Experts of a small language model: 64 SwiGLU neurons an expert, a variant of Muon for the experts.
Below are experts of layer 2 (counted from 0) of a mixture-of-experts language model. Rows are named router (the router's row for the expert), gate (a neuron's input weights, with its number), up (a neuron's input weights, with its number), down (a neuron's output weights, with its number) and show model dimensions 0-223. Each number is 200 + 30 x the weight over its row's rms, rounded and kept within 0 to 999.
After each expert's rows: a language model's description of what the expert responds to; "mostly gets" lists some tokens that are sent to it at least half of the time. This comes from a sample of Wikipedia text that the model never trained on.

# expert 7
router,177,204,190,217,199,152,230,174,201,175,191,174,174,209,136,183,160,212,255,152,168,92,219,203,170,192,218,180,234,183,190,227,182,167,140,216,232,226,170,185,212,182,237,137,239,200,204,233,171,150,140,220,173,223,210,192,181,143,235,195,199,256,205,144,161,207,200,176,199,256,216,187,224,196,193,188,219,187,193,206,112,228,195,228,156,230,213,223,202,225,141,217,223,190,164,219,200,215,182,215,167,173,142,178,234,181,233,196,157,207,197,175,225,239,239,159,125,146,153,194,195,224,213,200,178,247,217,224,263,203,193,183,177,222,186,218,157,217,221,209,187,215,244,258,200,157,250,170,188,206,205,214,184,144,234,229,158,198,161,252,218,186,210,176,192,179,218,144,206,200,230,206,215,209,216,172,197,185,177,179,171,209,221,182,183,198,205,181,224,211,184,228,253,174,175,164,208,157,205,236,216,219,210,235,222,163,214,236,155,187,176,241,186,175,209,225,228,205,208,205,198,237,199,272
gate1,190,150,194,189,242,190,178,194,236,236,169,156,193,199,221,159,240,179,197,218,252,176,196,238,217,219,235,196,192,84,200,227,165,187,201,200,159,198,197,220,211,186,211,187,208,180,245,165,142,175,163,177,289,239,140,178,199,158,172,256,236,226,202,225,188,216,156,256,235,194,214,196,177,229,180,159,196,180,237,160,216,156,219,162,197,257,225,188,201,180,211,249,214,170,214,158,182,137,149,182,208,213,160,173,182,188,245,198,213,135,179,200,225,178,209,182,146,195,202,234,195,212,230,195,172,189,217,221,219,212,178,189,171,138,226,226,181,184,203,178,192,205,191,166,196,186,224,186,197,214,234,201,167,216,239,193,182,200,185,210,233,215,242,220,160,223,235,213,199,160,165,232,216,125,234,180,191,208,181,238,190,176,199,270,201,236,217,203,243,172,186,178,230,188,253,211,175,187,207,155,254,164,211,186,190,225,191,191,196,210,183,286,243,156,221,175,170,206,177,223,163,182,232,237
up1,199,132,194,194,180,200,152,229,212,186,194,163,196,193,150,232,248,177,168,239,227,316,224,180,231,176,227,206,158,229,163,208,204,181,218,240,148,209,225,193,199,164,178,192,248,201,194,232,220,219,213,215,175,229,178,193,235,255,187,236,189,202,181,208,208,220,221,270,196,199,146,168,179,213,191,194,195,162,183,211,201,188,208,212,100,208,233,211,153,205,166,209,235,171,227,166,216,197,213,186,218,161,177,196,189,247,212,202,208,192,161,240,188,178,182,188,175,202,163,221,205,203,246,189,191,258,207,173,205,184,244,156,216,221,233,224,215,201,301,198,158,193,229,207,192,206,194,192,177,287,202,175,184,133,184,208,164,269,209,184,223,214,172,195,193,216,200,193,216,207,210,251,228,143,192,214,192,187,198,232,242,185,196,249,238,246,181,203,241,218,242,251,193,249,237,154,188,165,219,201,212,182,148,236,216,182,174,204,184,200,109,219,229,172,196,218,208,176,200,184,206,186,188,187
down1,263,189,219,175,245,228,165,206,216,221,213,175,227,189,151,179,260,217,158,247,192,197,255,157,204,213,187,199,152,170,229,161,239,212,227,179,167,214,286,215,187,252,189,131,277,195,202,210,214,219,185,222,170,175,218,177,212,187,192,224,181,143,205,187,190,181,214,239,207,181,198,253,203,226,195,189,252,186,189,250,198,142,190,199,200,240,197,206,243,151,199,195,205,150,248,236,246,210,240,180,192,241,232,217,217,180,187,211,199,167,222,183,206,120,183,208,201,265,228,174,211,178,226,225,155,178,164,232,180,233,170,181,214,179,196,164,163,221,230,160,188,229,131,207,207,202,256,183,231,291,215,224,214,175,203,205,184,166,185,201,202,151,158,216,229,171,213,248,195,200,228,173,221,213,179,190,174,146,213,158,178,168,230,219,223,226,184,182,239,172,187,180,177,244,177,178,200,191,225,258,176,241,241,193,179,185,194,176,162,248,208,168,194,209,193,187,186,186,188,234,205,180,239,159
Digits and pronouns. Single digits inside numbers, dates and table cells, plus third-person pronouns he, his, him, her, and the word piece Fa.
mostly gets: " he", " He", " his", " him", "fa", " Fa"

# expert 13
router,148,183,192,192,200,209,232,244,202,196,195,151,137,193,200,169,216,228,215,175,171,176,211,197,169,196,220,255,194,202,237,133,157,210,158,233,176,195,180,250,203,168,147,180,191,177,171,227,221,187,172,178,222,232,225,185,162,212,189,151,234,197,185,159,137,249,245,206,252,208,196,207,202,201,110,222,227,212,203,191,206,269,204,204,192,192,241,198,172,191,213,176,234,195,200,191,207,203,187,198,246,198,187,185,223,194,225,168,196,193,164,177,159,180,213,195,189,273,197,256,247,230,220,186,283,182,187,207,222,193,193,257,219,193,248,189,207,238,207,182,208,194,178,193,247,200,215,221,200,211,193,204,237,206,253,148,137,213,239,222,176,222,236,187,159,197,211,214,168,191,229,189,217,218,235,131,150,215,155,222,214,200,236,185,219,157,199,216,212,195,140,228,194,216,152,168,221,262,203,140,262,219,194,133,227,159,134,207,210,218,168,229,194,231,202,195,177,183,165,207,188,164,233,245
gate1,199,199,206,165,199,220,207,238,193,181,209,164,178,160,169,183,219,146,177,162,225,218,175,225,243,208,191,151,185,183,177,147,206,190,200,217,259,204,237,203,192,159,135,182,189,200,243,224,211,215,198,223,256,242,207,171,188,175,205,189,230,210,208,207,208,225,195,195,199,160,247,173,229,212,207,204,162,224,183,267,177,180,215,163,136,181,248,206,280,156,213,198,245,257,226,208,228,259,203,205,168,213,221,222,151,234,212,247,168,259,204,180,182,140,172,224,147,191,207,275,222,135,184,179,172,231,192,206,193,213,187,185,167,170,201,247,219,208,207,169,173,243,230,214,198,219,193,203,232,205,208,249,177,241,192,208,238,156,198,207,146,111,182,201,140,220,159,197,241,219,239,208,274,227,229,160,165,241,230,212,166,187,229,142,224,169,168,209,195,176,229,196,195,175,205,185,155,192,228,236,170,217,215,216,220,213,189,190,193,204,180,234,209,200,189,179,215,225,183,198,161,220,259,227
up1,201,193,215,189,107,236,225,193,199,209,184,162,189,155,203,176,215,222,223,200,230,230,218,141,157,177,192,236,156,255,193,166,207,156,244,226,193,217,180,170,165,240,145,214,229,194,169,246,204,151,218,185,172,225,206,170,225,160,210,204,206,162,259,252,180,229,187,197,219,182,186,179,205,189,208,162,166,243,164,204,197,157,195,190,219,186,260,155,249,190,217,208,219,205,154,222,178,229,169,176,202,191,253,193,207,185,233,261,144,174,182,210,214,194,193,197,154,185,168,180,203,177,247,252,174,185,201,213,217,237,195,232,156,221,191,180,210,213,222,214,157,177,206,171,210,174,222,239,200,189,201,145,210,157,182,218,213,218,207,225,187,185,216,234,217,158,147,223,194,189,188,152,179,217,203,258,212,200,256,215,147,259,245,269,180,251,223,188,134,207,199,217,185,129,158,197,197,216,242,260,165,229,209,165,187,230,217,196,202,228,148,240,191,207,189,169,234,201,219,177,233,195,255,230
down1,209,259,169,148,200,238,267,185,212,229,195,183,174,210,220,143,160,201,248,179,187,171,235,235,148,172,242,187,238,206,186,122,214,219,234,225,164,223,197,204,228,146,230,218,215,195,212,212,208,204,196,173,216,163,131,169,195,153,201,198,211,167,184,221,156,252,221,202,192,243,170,210,141,206,176,191,212,207,149,204,174,176,199,208,216,209,202,202,169,220,185,252,180,200,205,166,143,188,207,279,221,218,159,218,225,189,205,185,190,154,173,209,178,191,200,199,219,262,182,257,165,198,184,249,224,224,183,237,185,160,256,225,231,211,198,249,176,246,200,195,195,222,189,161,200,270,196,227,222,279,203,198,196,183,260,233,209,259,184,201,264,211,249,184,185,176,175,253,191,224,239,232,171,195,241,206,194,167,195,151,186,189,179,207,181,176,205,171,191,208,182,177,166,292,156,210,171,220,159,235,193,228,182,193,176,180,187,205,224,193,196,192,183,191,206,215,217,187,158,145,171,190,222,187
Mid-word pieces in names. Short vowel or syllable pieces inside foreign proper names, especially Japanese, Slavic and Spanish ones, e.g. Mi-e, Ca-ta-marca, Kami-ński.
mostly gets: "e", "i", "o", "te", "l", "to"

# expert 47
router,221,174,185,190,179,224,191,201,205,191,202,202,189,180,174,205,185,233,178,218,231,121,191,195,163,154,199,211,213,181,178,178,211,198,165,151,100,189,235,236,166,207,196,263,218,199,163,185,241,178,156,167,192,187,217,123,243,173,254,182,200,153,206,189,179,197,200,200,205,219,186,194,204,191,193,201,187,236,191,239,212,230,206,173,182,183,167,164,205,179,186,175,224,209,152,219,217,217,227,230,172,159,197,143,232,244,234,207,158,187,221,174,175,215,265,173,206,230,188,198,237,186,192,196,191,215,213,211,213,202,223,177,140,200,202,295,179,211,200,196,233,176,214,188,216,207,203,184,238,219,179,234,233,135,233,217,166,176,154,213,247,131,221,193,162,228,233,206,218,188,203,162,189,186,254,190,209,152,171,228,220,226,222,248,182,236,159,162,168,180,199,195,268,279,230,177,197,155,137,146,214,185,188,217,245,240,209,189,151,186,197,186,247,164,222,217,225,219,144,152,165,194,200,204
gate0,209,212,125,172,175,172,151,204,184,230,194,241,183,243,232,187,194,211,226,274,152,193,222,141,228,172,203,225,170,191,169,254,190,259,223,193,231,221,173,234,251,174,183,213,234,185,195,282,190,196,170,216,275,212,230,195,228,199,268,222,205,192,167,137,195,193,174,202,138,214,169,158,176,231,195,192,189,178,218,145,189,223,236,222,235,233,220,196,190,235,175,169,172,156,163,224,226,194,205,181,180,160,192,182,159,198,182,227,194,220,162,246,219,183,202,219,246,193,196,216,196,163,204,204,164,249,202,191,230,200,159,223,253,145,239,180,190,103,177,221,262,200,167,185,190,177,205,198,225,171,229,204,200,175,161,204,219,203,162,157,223,181,188,210,239,138,214,152,210,186,185,247,211,149,199,208,174,203,246,197,177,256,224,245,131,186,189,171,192,210,222,176,196,217,231,241,205,191,205,211,176,231,213,196,189,211,207,205,226,230,183,188,185,211,213,230,209,219,191,220,187,166,271,217
up0,218,231,134,186,239,172,180,188,265,233,202,215,212,205,214,206,232,136,194,160,254,138,221,232,226,227,195,229,194,155,196,200,174,250,197,220,161,199,195,210,210,196,165,224,174,202,289,218,194,195,203,175,238,163,208,263,165,219,196,238,203,208,195,202,193,187,173,152,206,212,193,187,223,200,186,168,178,194,242,216,201,196,194,184,218,231,225,203,246,176,215,155,247,219,131,221,185,173,153,208,250,164,192,188,210,182,181,184,185,238,227,192,255,164,197,223,191,154,154,192,191,205,204,215,259,184,212,251,185,235,201,213,180,166,209,202,158,164,207,224,242,149,217,188,218,187,165,154,199,248,203,238,186,226,203,183,177,183,224,241,127,234,241,265,206,216,194,162,209,219,123,229,228,209,234,156,248,183,188,191,183,110,244,182,223,215,216,230,174,240,240,239,200,206,124,207,194,169,172,255,223,236,203,150,224,158,186,205,198,222,205,186,168,181,193,181,207,205,206,182,187,188,200,225
down0,179,179,244,157,202,171,200,164,147,237,222,238,182,169,205,233,185,245,160,232,167,219,157,186,215,208,184,187,222,204,196,259,194,222,256,181,174,212,167,217,213,171,171,187,226,147,192,195,186,235,209,158,209,211,235,213,238,162,236,171,178,205,165,174,201,223,215,201,243,191,204,218,203,193,244,194,175,240,200,217,158,207,179,215,189,184,195,188,188,210,184,203,201,258,165,185,189,204,208,197,213,207,178,214,184,299,226,199,195,198,188,246,196,195,168,200,238,225,217,219,161,171,230,182,217,184,212,157,198,180,201,220,178,194,231,212,274,256,221,273,142,231,185,221,200,172,252,176,206,201,163,199,201,164,211,178,189,235,192,211,269,183,195,166,154,174,247,128,217,158,268,165,246,171,151,243,141,182,193,163,215,232,145,206,155,247,185,215,207,199,229,204,221,198,311,204,213,211,180,190,220,211,267,220,216,244,238,193,183,184,191,217,247,176,158,177,242,170,186,199,199,212,184,189
Taxonomy and rare fragments. Middle syllable pieces of uncommon words and names, especially in species articles, such as amp-hibian, candelab-rum, Per, Cur-tis, egg-s.
mostly gets: "mp", "amp", "ac", "ton", "per", " Bur"

# expert 19
router,190,177,212,200,199,223,164,257,232,161,191,162,167,187,153,194,161,262,162,223,160,129,194,163,200,209,222,200,231,228,177,178,252,191,127,169,133,165,177,224,179,196,197,189,210,282,169,196,269,162,208,191,236,216,236,181,192,187,177,204,241,191,211,169,155,257,237,210,197,259,185,247,210,210,150,208,206,174,219,202,178,238,207,224,175,194,180,208,213,221,198,168,222,191,190,175,244,191,188,235,173,190,178,112,200,203,232,186,142,211,217,252,175,208,205,177,178,231,211,191,201,226,192,216,235,239,185,204,208,182,228,223,258,226,212,205,163,178,172,196,230,175,205,207,285,215,240,221,276,204,202,243,216,239,216,174,160,217,209,220,248,191,216,180,168,183,230,202,214,200,211,174,206,230,240,200,186,229,158,259,238,239,176,235,179,211,215,256,210,169,174,168,265,172,203,193,218,218,213,142,214,195,198,182,223,197,222,236,162,224,211,208,251,194,196,215,169,213,180,217,163,166,190,236
gate1,178,281,233,191,196,211,197,193,174,211,238,195,174,186,212,213,156,200,229,276,228,211,173,137,207,156,175,177,214,153,222,228,232,240,180,199,174,204,172,244,216,204,220,249,200,195,176,199,182,208,185,268,166,210,181,208,183,187,232,191,186,190,238,228,196,175,192,186,196,190,186,224,207,220,161,178,157,213,261,183,194,191,223,146,199,255,161,192,190,167,223,205,254,170,216,170,182,214,129,310,169,195,163,191,232,165,229,210,186,197,231,152,216,204,130,180,167,185,190,156,194,170,214,175,173,146,205,203,180,206,203,180,218,231,221,218,199,205,164,208,177,238,200,201,215,224,175,201,218,179,192,167,183,206,189,201,209,158,209,207,196,215,171,216,181,220,233,167,232,191,151,136,178,192,183,109,171,162,137,185,171,214,198,234,176,179,165,204,186,116,188,140,246,199,217,175,184,196,204,209,204,197,158,218,161,199,246,188,211,180,201,162,188,223,205,241,176,185,273,174,125,182,216,204
up1,183,232,249,181,190,172,181,189,213,173,222,205,163,190,215,243,212,202,179,220,202,201,193,203,209,215,200,170,268,129,193,193,289,179,200,246,220,228,188,175,173,222,163,214,232,235,200,218,231,221,182,200,196,207,153,255,246,239,207,228,217,151,227,209,188,194,193,284,223,207,224,234,266,167,108,181,192,206,170,182,211,227,154,228,246,258,139,196,156,181,196,176,144,216,194,180,208,219,194,174,267,240,209,190,185,177,207,246,196,114,233,181,195,179,197,228,205,171,210,199,244,223,197,220,196,186,214,213,212,215,208,192,185,192,182,203,216,188,207,234,229,198,197,219,219,167,186,215,161,194,198,159,204,231,171,189,170,158,237,184,198,217,213,186,218,148,198,239,180,253,172,210,183,196,157,143,190,237,247,206,204,189,196,208,182,213,223,232,204,263,222,258,215,204,214,198,193,220,210,159,223,168,175,231,225,261,262,206,225,126,211,172,149,182,185,180,203,198,221,172,190,135,180,249
down1,155,215,184,199,202,178,178,225,148,201,218,196,174,172,179,275,161,243,211,204,255,176,187,168,237,244,216,214,189,215,150,240,182,198,256,215,227,258,184,137,232,234,253,201,221,183,185,231,203,183,170,219,175,238,215,258,184,216,213,220,176,211,253,237,216,168,185,195,250,190,172,196,240,217,225,211,155,161,183,159,243,229,184,197,189,191,222,259,237,240,168,161,185,228,218,213,182,259,179,258,247,228,185,206,212,205,220,185,163,161,161,201,170,178,232,190,192,175,214,155,289,154,199,217,223,221,164,199,182,172,198,228,213,178,196,175,158,184,253,194,225,213,153,288,184,195,193,189,180,166,226,170,233,149,159,204,196,145,140,178,223,191,171,166,162,183,161,264,214,195,192,179,206,189,231,219,218,243,219,198,208,167,180,179,201,226,185,259,213,222,221,195,236,219,217,214,182,184,141,260,189,208,179,189,214,188,245,181,208,171,212,213,181,205,187,210,178,209,192,152,201,196,224,165
Consonant-vowel name syllables. Syllable pieces like ri, li, ro, cor, gg inside rare names, species binomials and place names, e.g. Scoliopteryx li-batrix, So-cor-ro.
mostly gets: "ri", "ro", "li", "ci", " Li", " Car"

# expert 23
router,195,238,191,163,191,158,185,237,139,190,215,236,148,169,242,206,155,187,254,197,108,185,192,230,191,188,261,231,193,224,243,172,191,253,211,167,217,228,144,180,206,199,145,197,169,235,198,188,182,189,230,196,245,225,214,169,217,191,191,183,210,237,224,176,202,147,208,224,188,199,195,225,200,249,193,207,144,207,218,177,153,172,188,223,199,173,187,189,206,206,215,238,214,199,155,196,224,196,168,182,210,187,221,212,109,232,201,190,183,206,195,194,204,230,253,235,180,172,179,139,182,200,216,118,172,186,170,200,196,150,240,224,177,150,166,189,164,223,176,258,198,178,177,147,230,294,202,161,250,218,172,168,221,173,204,212,195,247,162,198,188,223,193,208,207,175,203,193,135,186,175,156,233,276,177,237,208,167,212,234,239,200,205,188,193,175,202,219,177,156,212,203,213,159,210,224,223,164,195,186,178,182,216,188,189,216,213,183,175,202,225,165,157,179,226,195,278,222,175,248,196,193,199,174
gate1,172,179,227,190,109,211,199,196,186,205,179,212,219,135,198,190,222,197,186,206,191,232,140,204,211,179,163,198,234,194,185,218,186,256,205,226,183,188,200,170,187,222,193,198,214,230,180,177,204,184,167,196,247,185,189,118,137,231,201,183,239,269,261,186,208,230,174,151,199,188,205,175,196,232,231,163,186,211,250,204,188,187,194,233,193,245,181,188,256,191,254,197,247,206,176,219,159,235,210,138,193,178,187,250,250,187,189,151,163,206,167,250,194,196,217,203,213,204,157,214,176,239,197,235,203,214,174,199,249,176,213,217,189,221,153,171,155,195,191,203,255,186,242,148,205,223,199,233,172,231,162,215,223,205,216,172,165,192,198,245,257,188,159,184,233,187,218,174,209,190,134,215,229,218,175,191,213,214,218,172,139,176,182,178,209,209,168,213,189,161,187,223,239,246,201,229,284,177,233,215,208,215,162,166,220,180,252,210,179,276,254,144,199,222,186,158,232,226,222,214,227,212,234,201
up1,176,214,202,190,126,198,216,204,170,189,207,212,232,164,231,219,245,202,183,211,205,225,122,200,228,176,174,187,202,178,217,209,176,287,208,209,213,169,195,208,205,219,187,211,177,203,183,168,185,206,176,208,247,197,195,109,177,229,237,181,212,237,208,193,184,190,203,172,189,211,200,215,208,234,198,201,183,250,193,188,179,188,209,193,173,275,240,196,218,185,224,191,236,191,206,173,166,218,185,202,206,182,184,217,247,195,199,132,158,219,123,245,182,201,226,238,214,214,159,227,180,169,217,208,207,212,152,172,265,205,219,197,172,221,185,251,186,208,224,200,244,182,275,196,204,261,203,216,150,243,186,206,220,239,219,174,140,191,239,208,226,184,160,204,203,222,193,177,194,187,107,203,267,193,181,166,218,194,213,185,184,189,154,161,186,217,157,238,173,166,199,240,243,229,190,247,249,193,208,208,235,201,190,160,220,150,235,222,191,272,258,126,160,203,177,171,245,225,223,219,226,198,221,187
down1,189,184,180,230,198,198,241,178,245,170,171,235,214,218,186,181,223,150,180,206,218,170,171,212,185,173,242,205,158,143,176,190,196,233,239,210,224,258,154,179,197,223,217,203,182,215,220,162,214,202,179,222,193,252,135,253,191,140,232,219,198,160,193,177,186,244,213,188,156,167,151,194,179,203,196,215,212,173,202,145,193,235,201,172,214,225,168,197,191,162,160,189,190,247,183,124,159,181,222,149,185,125,234,203,200,163,203,148,200,186,239,163,190,211,208,189,156,190,222,201,138,199,258,221,176,212,152,172,182,238,188,225,168,214,238,214,143,196,172,143,196,191,229,171,235,183,210,225,172,151,205,199,192,213,171,129,205,236,227,217,187,200,230,225,201,220,180,229,239,249,237,221,171,183,153,178,214,207,160,222,246,229,221,126,200,242,181,215,168,165,219,189,233,214,180,173,153,160,206,190,234,193,283,264,205,240,197,216,163,158,184,233,215,204,186,201,236,215,211,221,193,216,194,203
Digits and career nouns. Digits 0, 1 and 9 inside years and round thousands (1939, 2010, ,000), plus common nouns like career, debut, help, charge.
mostly gets: "0", "1", " way", " help", " debut", " father"

# expert 54
router,181,221,121,160,185,126,191,201,244,219,168,210,185,208,186,177,168,201,200,189,125,231,143,202,199,169,208,210,215,248,153,226,191,192,150,226,187,179,209,225,260,188,211,255,225,211,207,158,213,139,181,209,231,209,167,204,223,182,229,182,215,205,207,166,226,244,238,184,187,191,175,212,174,221,202,166,234,177,163,144,177,205,242,243,205,181,220,205,216,224,220,205,164,103,201,187,216,165,235,230,213,173,227,209,147,176,192,216,176,222,217,183,231,188,159,233,160,197,123,183,191,163,194,193,213,226,177,156,173,189,159,259,211,228,149,159,181,177,243,178,251,159,238,168,215,164,174,180,200,189,171,143,209,191,171,241,203,235,181,221,234,191,160,215,232,196,163,230,167,199,173,201,208,199,195,189,207,186,163,203,193,277,235,237,220,152,212,180,203,170,151,190,197,192,209,113,216,219,212,226,174,205,160,215,225,194,164,248,168,224,200,177,230,211,224,207,238,210,163,177,221,184,229,182
gate1,159,214,192,217,193,202,215,263,198,186,254,227,207,182,248,204,150,220,181,103,171,193,218,206,171,215,200,189,202,209,204,205,135,229,172,195,187,219,221,202,233,189,184,207,228,166,205,173,183,159,224,212,216,245,188,189,172,204,139,174,196,245,222,171,200,204,212,159,225,225,195,199,223,220,210,197,214,190,170,221,242,143,225,213,184,168,207,185,186,167,173,183,187,193,161,217,182,191,208,149,215,211,259,244,163,167,162,204,253,209,206,178,228,167,195,237,192,194,107,216,186,203,158,180,204,162,234,187,252,192,190,227,127,218,174,139,218,228,229,237,203,157,256,219,180,142,176,167,181,262,203,184,205,175,246,157,181,231,170,154,200,167,267,231,212,182,172,153,165,193,215,151,218,170,221,225,209,176,163,192,198,222,228,253,251,150,178,209,155,216,156,209,174,242,170,210,184,212,230,154,189,225,204,231,196,143,159,164,193,227,228,185,182,226,222,194,207,208,243,250,184,212,232,204
up1,220,193,224,179,205,165,204,179,224,155,223,250,192,189,173,203,222,205,194,137,228,208,195,177,188,205,197,181,182,213,198,237,197,117,228,204,210,180,228,190,179,193,193,205,218,220,250,241,183,101,247,228,233,149,207,280,215,208,230,173,191,218,146,174,202,241,218,170,219,201,216,201,207,271,188,168,179,203,224,194,208,174,174,203,196,174,151,165,195,164,223,144,223,192,132,198,199,226,196,156,244,227,152,217,181,194,203,220,200,148,205,158,226,160,222,248,204,153,182,144,168,204,217,196,160,166,199,205,250,198,182,191,212,232,233,220,193,228,185,212,213,230,171,214,201,213,187,151,190,153,166,184,146,161,229,233,200,205,214,245,231,171,234,236,221,211,218,265,215,145,214,168,252,176,251,194,225,191,162,226,201,178,241,214,231,153,205,240,208,208,179,224,177,282,209,157,166,220,168,259,168,183,202,177,154,131,189,184,225,193,182,199,229,232,213,195,192,231,204,190,190,204,179,229
down1,188,153,272,170,201,213,198,215,212,167,220,200,208,207,245,257,188,230,164,186,215,244,187,249,228,242,204,204,188,172,221,231,170,180,215,176,251,207,211,173,161,176,285,182,207,128,230,194,222,177,260,264,246,198,186,199,213,239,211,219,182,217,177,176,228,176,211,200,260,178,164,205,181,222,224,210,186,197,200,223,255,154,185,169,248,189,185,174,234,216,189,180,240,220,186,232,203,193,153,215,196,230,148,212,198,198,213,175,178,157,208,198,222,193,223,203,238,173,206,183,219,222,211,173,187,201,221,244,201,228,204,236,142,225,224,181,207,151,202,245,255,196,141,179,203,191,147,239,197,245,153,191,152,188,220,204,195,248,213,215,173,192,232,194,213,225,229,191,235,243,195,229,233,216,304,212,230,233,191,144,138,215,180,233,184,142,159,211,204,193,183,208,252,232,252,166,217,196,229,251,197,203,166,246,163,163,231,158,209,214,160,192,163,210,203,179,179,215,190,203,191,204,160,177
Word stems after prefixes. Middle stems of words following prefixes, such as re-mark, commenc-ing, amend-ment, re-bel, sup-port, often before -ed or -ing.
mostly gets: "port", "pos", "il", " title", " single", " support"

# expert 58
router,171,197,224,231,190,181,193,198,171,187,173,194,267,179,195,133,195,163,217,222,175,186,222,258,182,207,174,200,174,209,216,233,200,205,208,239,193,203,207,206,177,194,190,174,179,194,209,230,276,219,144,202,219,224,223,222,213,132,230,211,235,250,169,213,198,154,227,235,219,180,210,216,235,212,192,293,228,202,184,156,158,273,188,215,212,202,185,215,201,155,151,188,199,133,220,177,186,191,217,217,181,210,146,162,192,208,253,200,159,224,201,170,227,220,197,208,243,212,181,191,200,178,180,211,215,218,182,220,228,176,193,187,177,176,170,178,211,209,209,261,223,168,197,159,194,238,205,157,244,198,166,221,155,188,247,196,197,236,179,258,172,250,236,230,167,251,162,229,154,176,224,145,267,210,174,174,170,186,227,192,157,155,278,245,142,182,196,197,180,112,282,204,191,213,209,229,209,205,195,203,226,173,199,216,207,185,183,262,190,201,205,179,178,192,153,210,226,197,162,208,195,211,200,190
gate1,179,282,217,177,245,229,201,194,164,177,202,98,184,183,174,243,205,243,218,180,205,237,160,204,197,203,213,213,194,261,208,203,199,162,234,213,215,208,194,190,138,160,184,233,212,245,240,194,208,263,216,180,237,202,159,202,201,173,176,192,204,181,148,201,191,123,228,203,242,225,157,215,220,144,207,231,229,224,202,205,144,227,172,193,193,204,237,234,159,168,252,201,208,212,225,192,167,144,231,194,146,196,205,184,201,186,217,175,162,220,242,187,137,202,201,176,171,215,171,201,142,211,186,190,228,201,164,187,175,197,204,186,217,175,216,165,216,195,210,201,205,194,168,204,200,212,211,147,195,163,237,213,191,235,117,229,251,187,189,245,179,234,224,169,167,213,167,260,192,177,183,226,250,224,241,207,210,172,234,186,167,271,224,205,180,273,221,186,226,211,229,208,204,174,224,181,204,224,196,204,206,201,190,165,197,196,275,292,208,190,215,214,201,173,233,177,214,205,186,150,174,195,162,200
up1,212,154,192,244,212,213,230,217,234,150,250,159,183,188,241,159,233,165,174,256,229,195,199,174,229,200,223,198,235,246,208,216,203,256,192,145,201,191,144,191,197,213,202,173,136,243,191,169,198,185,208,208,187,204,266,159,149,193,222,174,227,188,229,196,211,207,175,233,219,180,198,183,195,223,187,147,148,238,229,165,198,220,209,190,189,209,205,240,274,181,192,241,204,211,166,211,208,237,173,203,211,176,169,151,198,236,173,206,231,194,228,164,198,181,187,189,227,226,239,234,212,153,173,189,173,222,216,178,196,187,202,220,277,204,187,232,219,227,161,226,177,222,174,162,208,177,245,199,158,189,208,196,227,192,266,260,203,219,207,215,301,154,192,218,231,230,202,209,163,194,211,213,200,185,279,199,203,260,208,204,236,152,192,220,227,165,166,196,226,210,182,178,174,191,203,203,190,189,212,182,200,145,279,221,228,193,182,216,203,150,189,199,236,223,202,231,186,235,126,272,215,205,223,245
down1,227,192,131,231,157,245,244,216,186,207,199,188,205,182,176,185,183,187,217,228,204,199,228,224,246,208,164,208,244,202,189,164,239,189,172,209,194,204,192,156,239,214,251,226,222,226,185,221,197,187,151,196,163,229,219,229,182,220,221,109,188,172,160,212,176,191,217,205,238,189,197,183,212,168,171,167,219,225,206,219,224,210,172,166,207,265,178,197,182,164,222,241,248,195,207,153,203,180,205,187,212,189,217,149,189,203,175,215,170,195,200,227,183,200,237,204,189,218,254,212,182,187,223,254,206,189,191,145,194,192,218,225,283,185,180,174,205,194,198,249,162,238,175,172,184,230,212,155,179,243,250,127,257,255,224,274,190,190,237,277,297,225,229,197,222,176,217,198,192,182,163,229,203,184,191,151,222,256,214,210,216,207,211,213,249,158,171,235,227,226,201,203,208,170,211,151,178,166,222,166,200,191,222,159,207,169,262,220,221,186,153,152,176,219,235,193,210,219,141,208,199,175,173,191
Inner year digits, Har names. Middle digits of years and numbers after earlier digits (19-1-7, 68,3-7-5), plus name starts like Har in Harry, Harris.
mostly gets: "ar", " War", "har", "ke", " Ra", "end"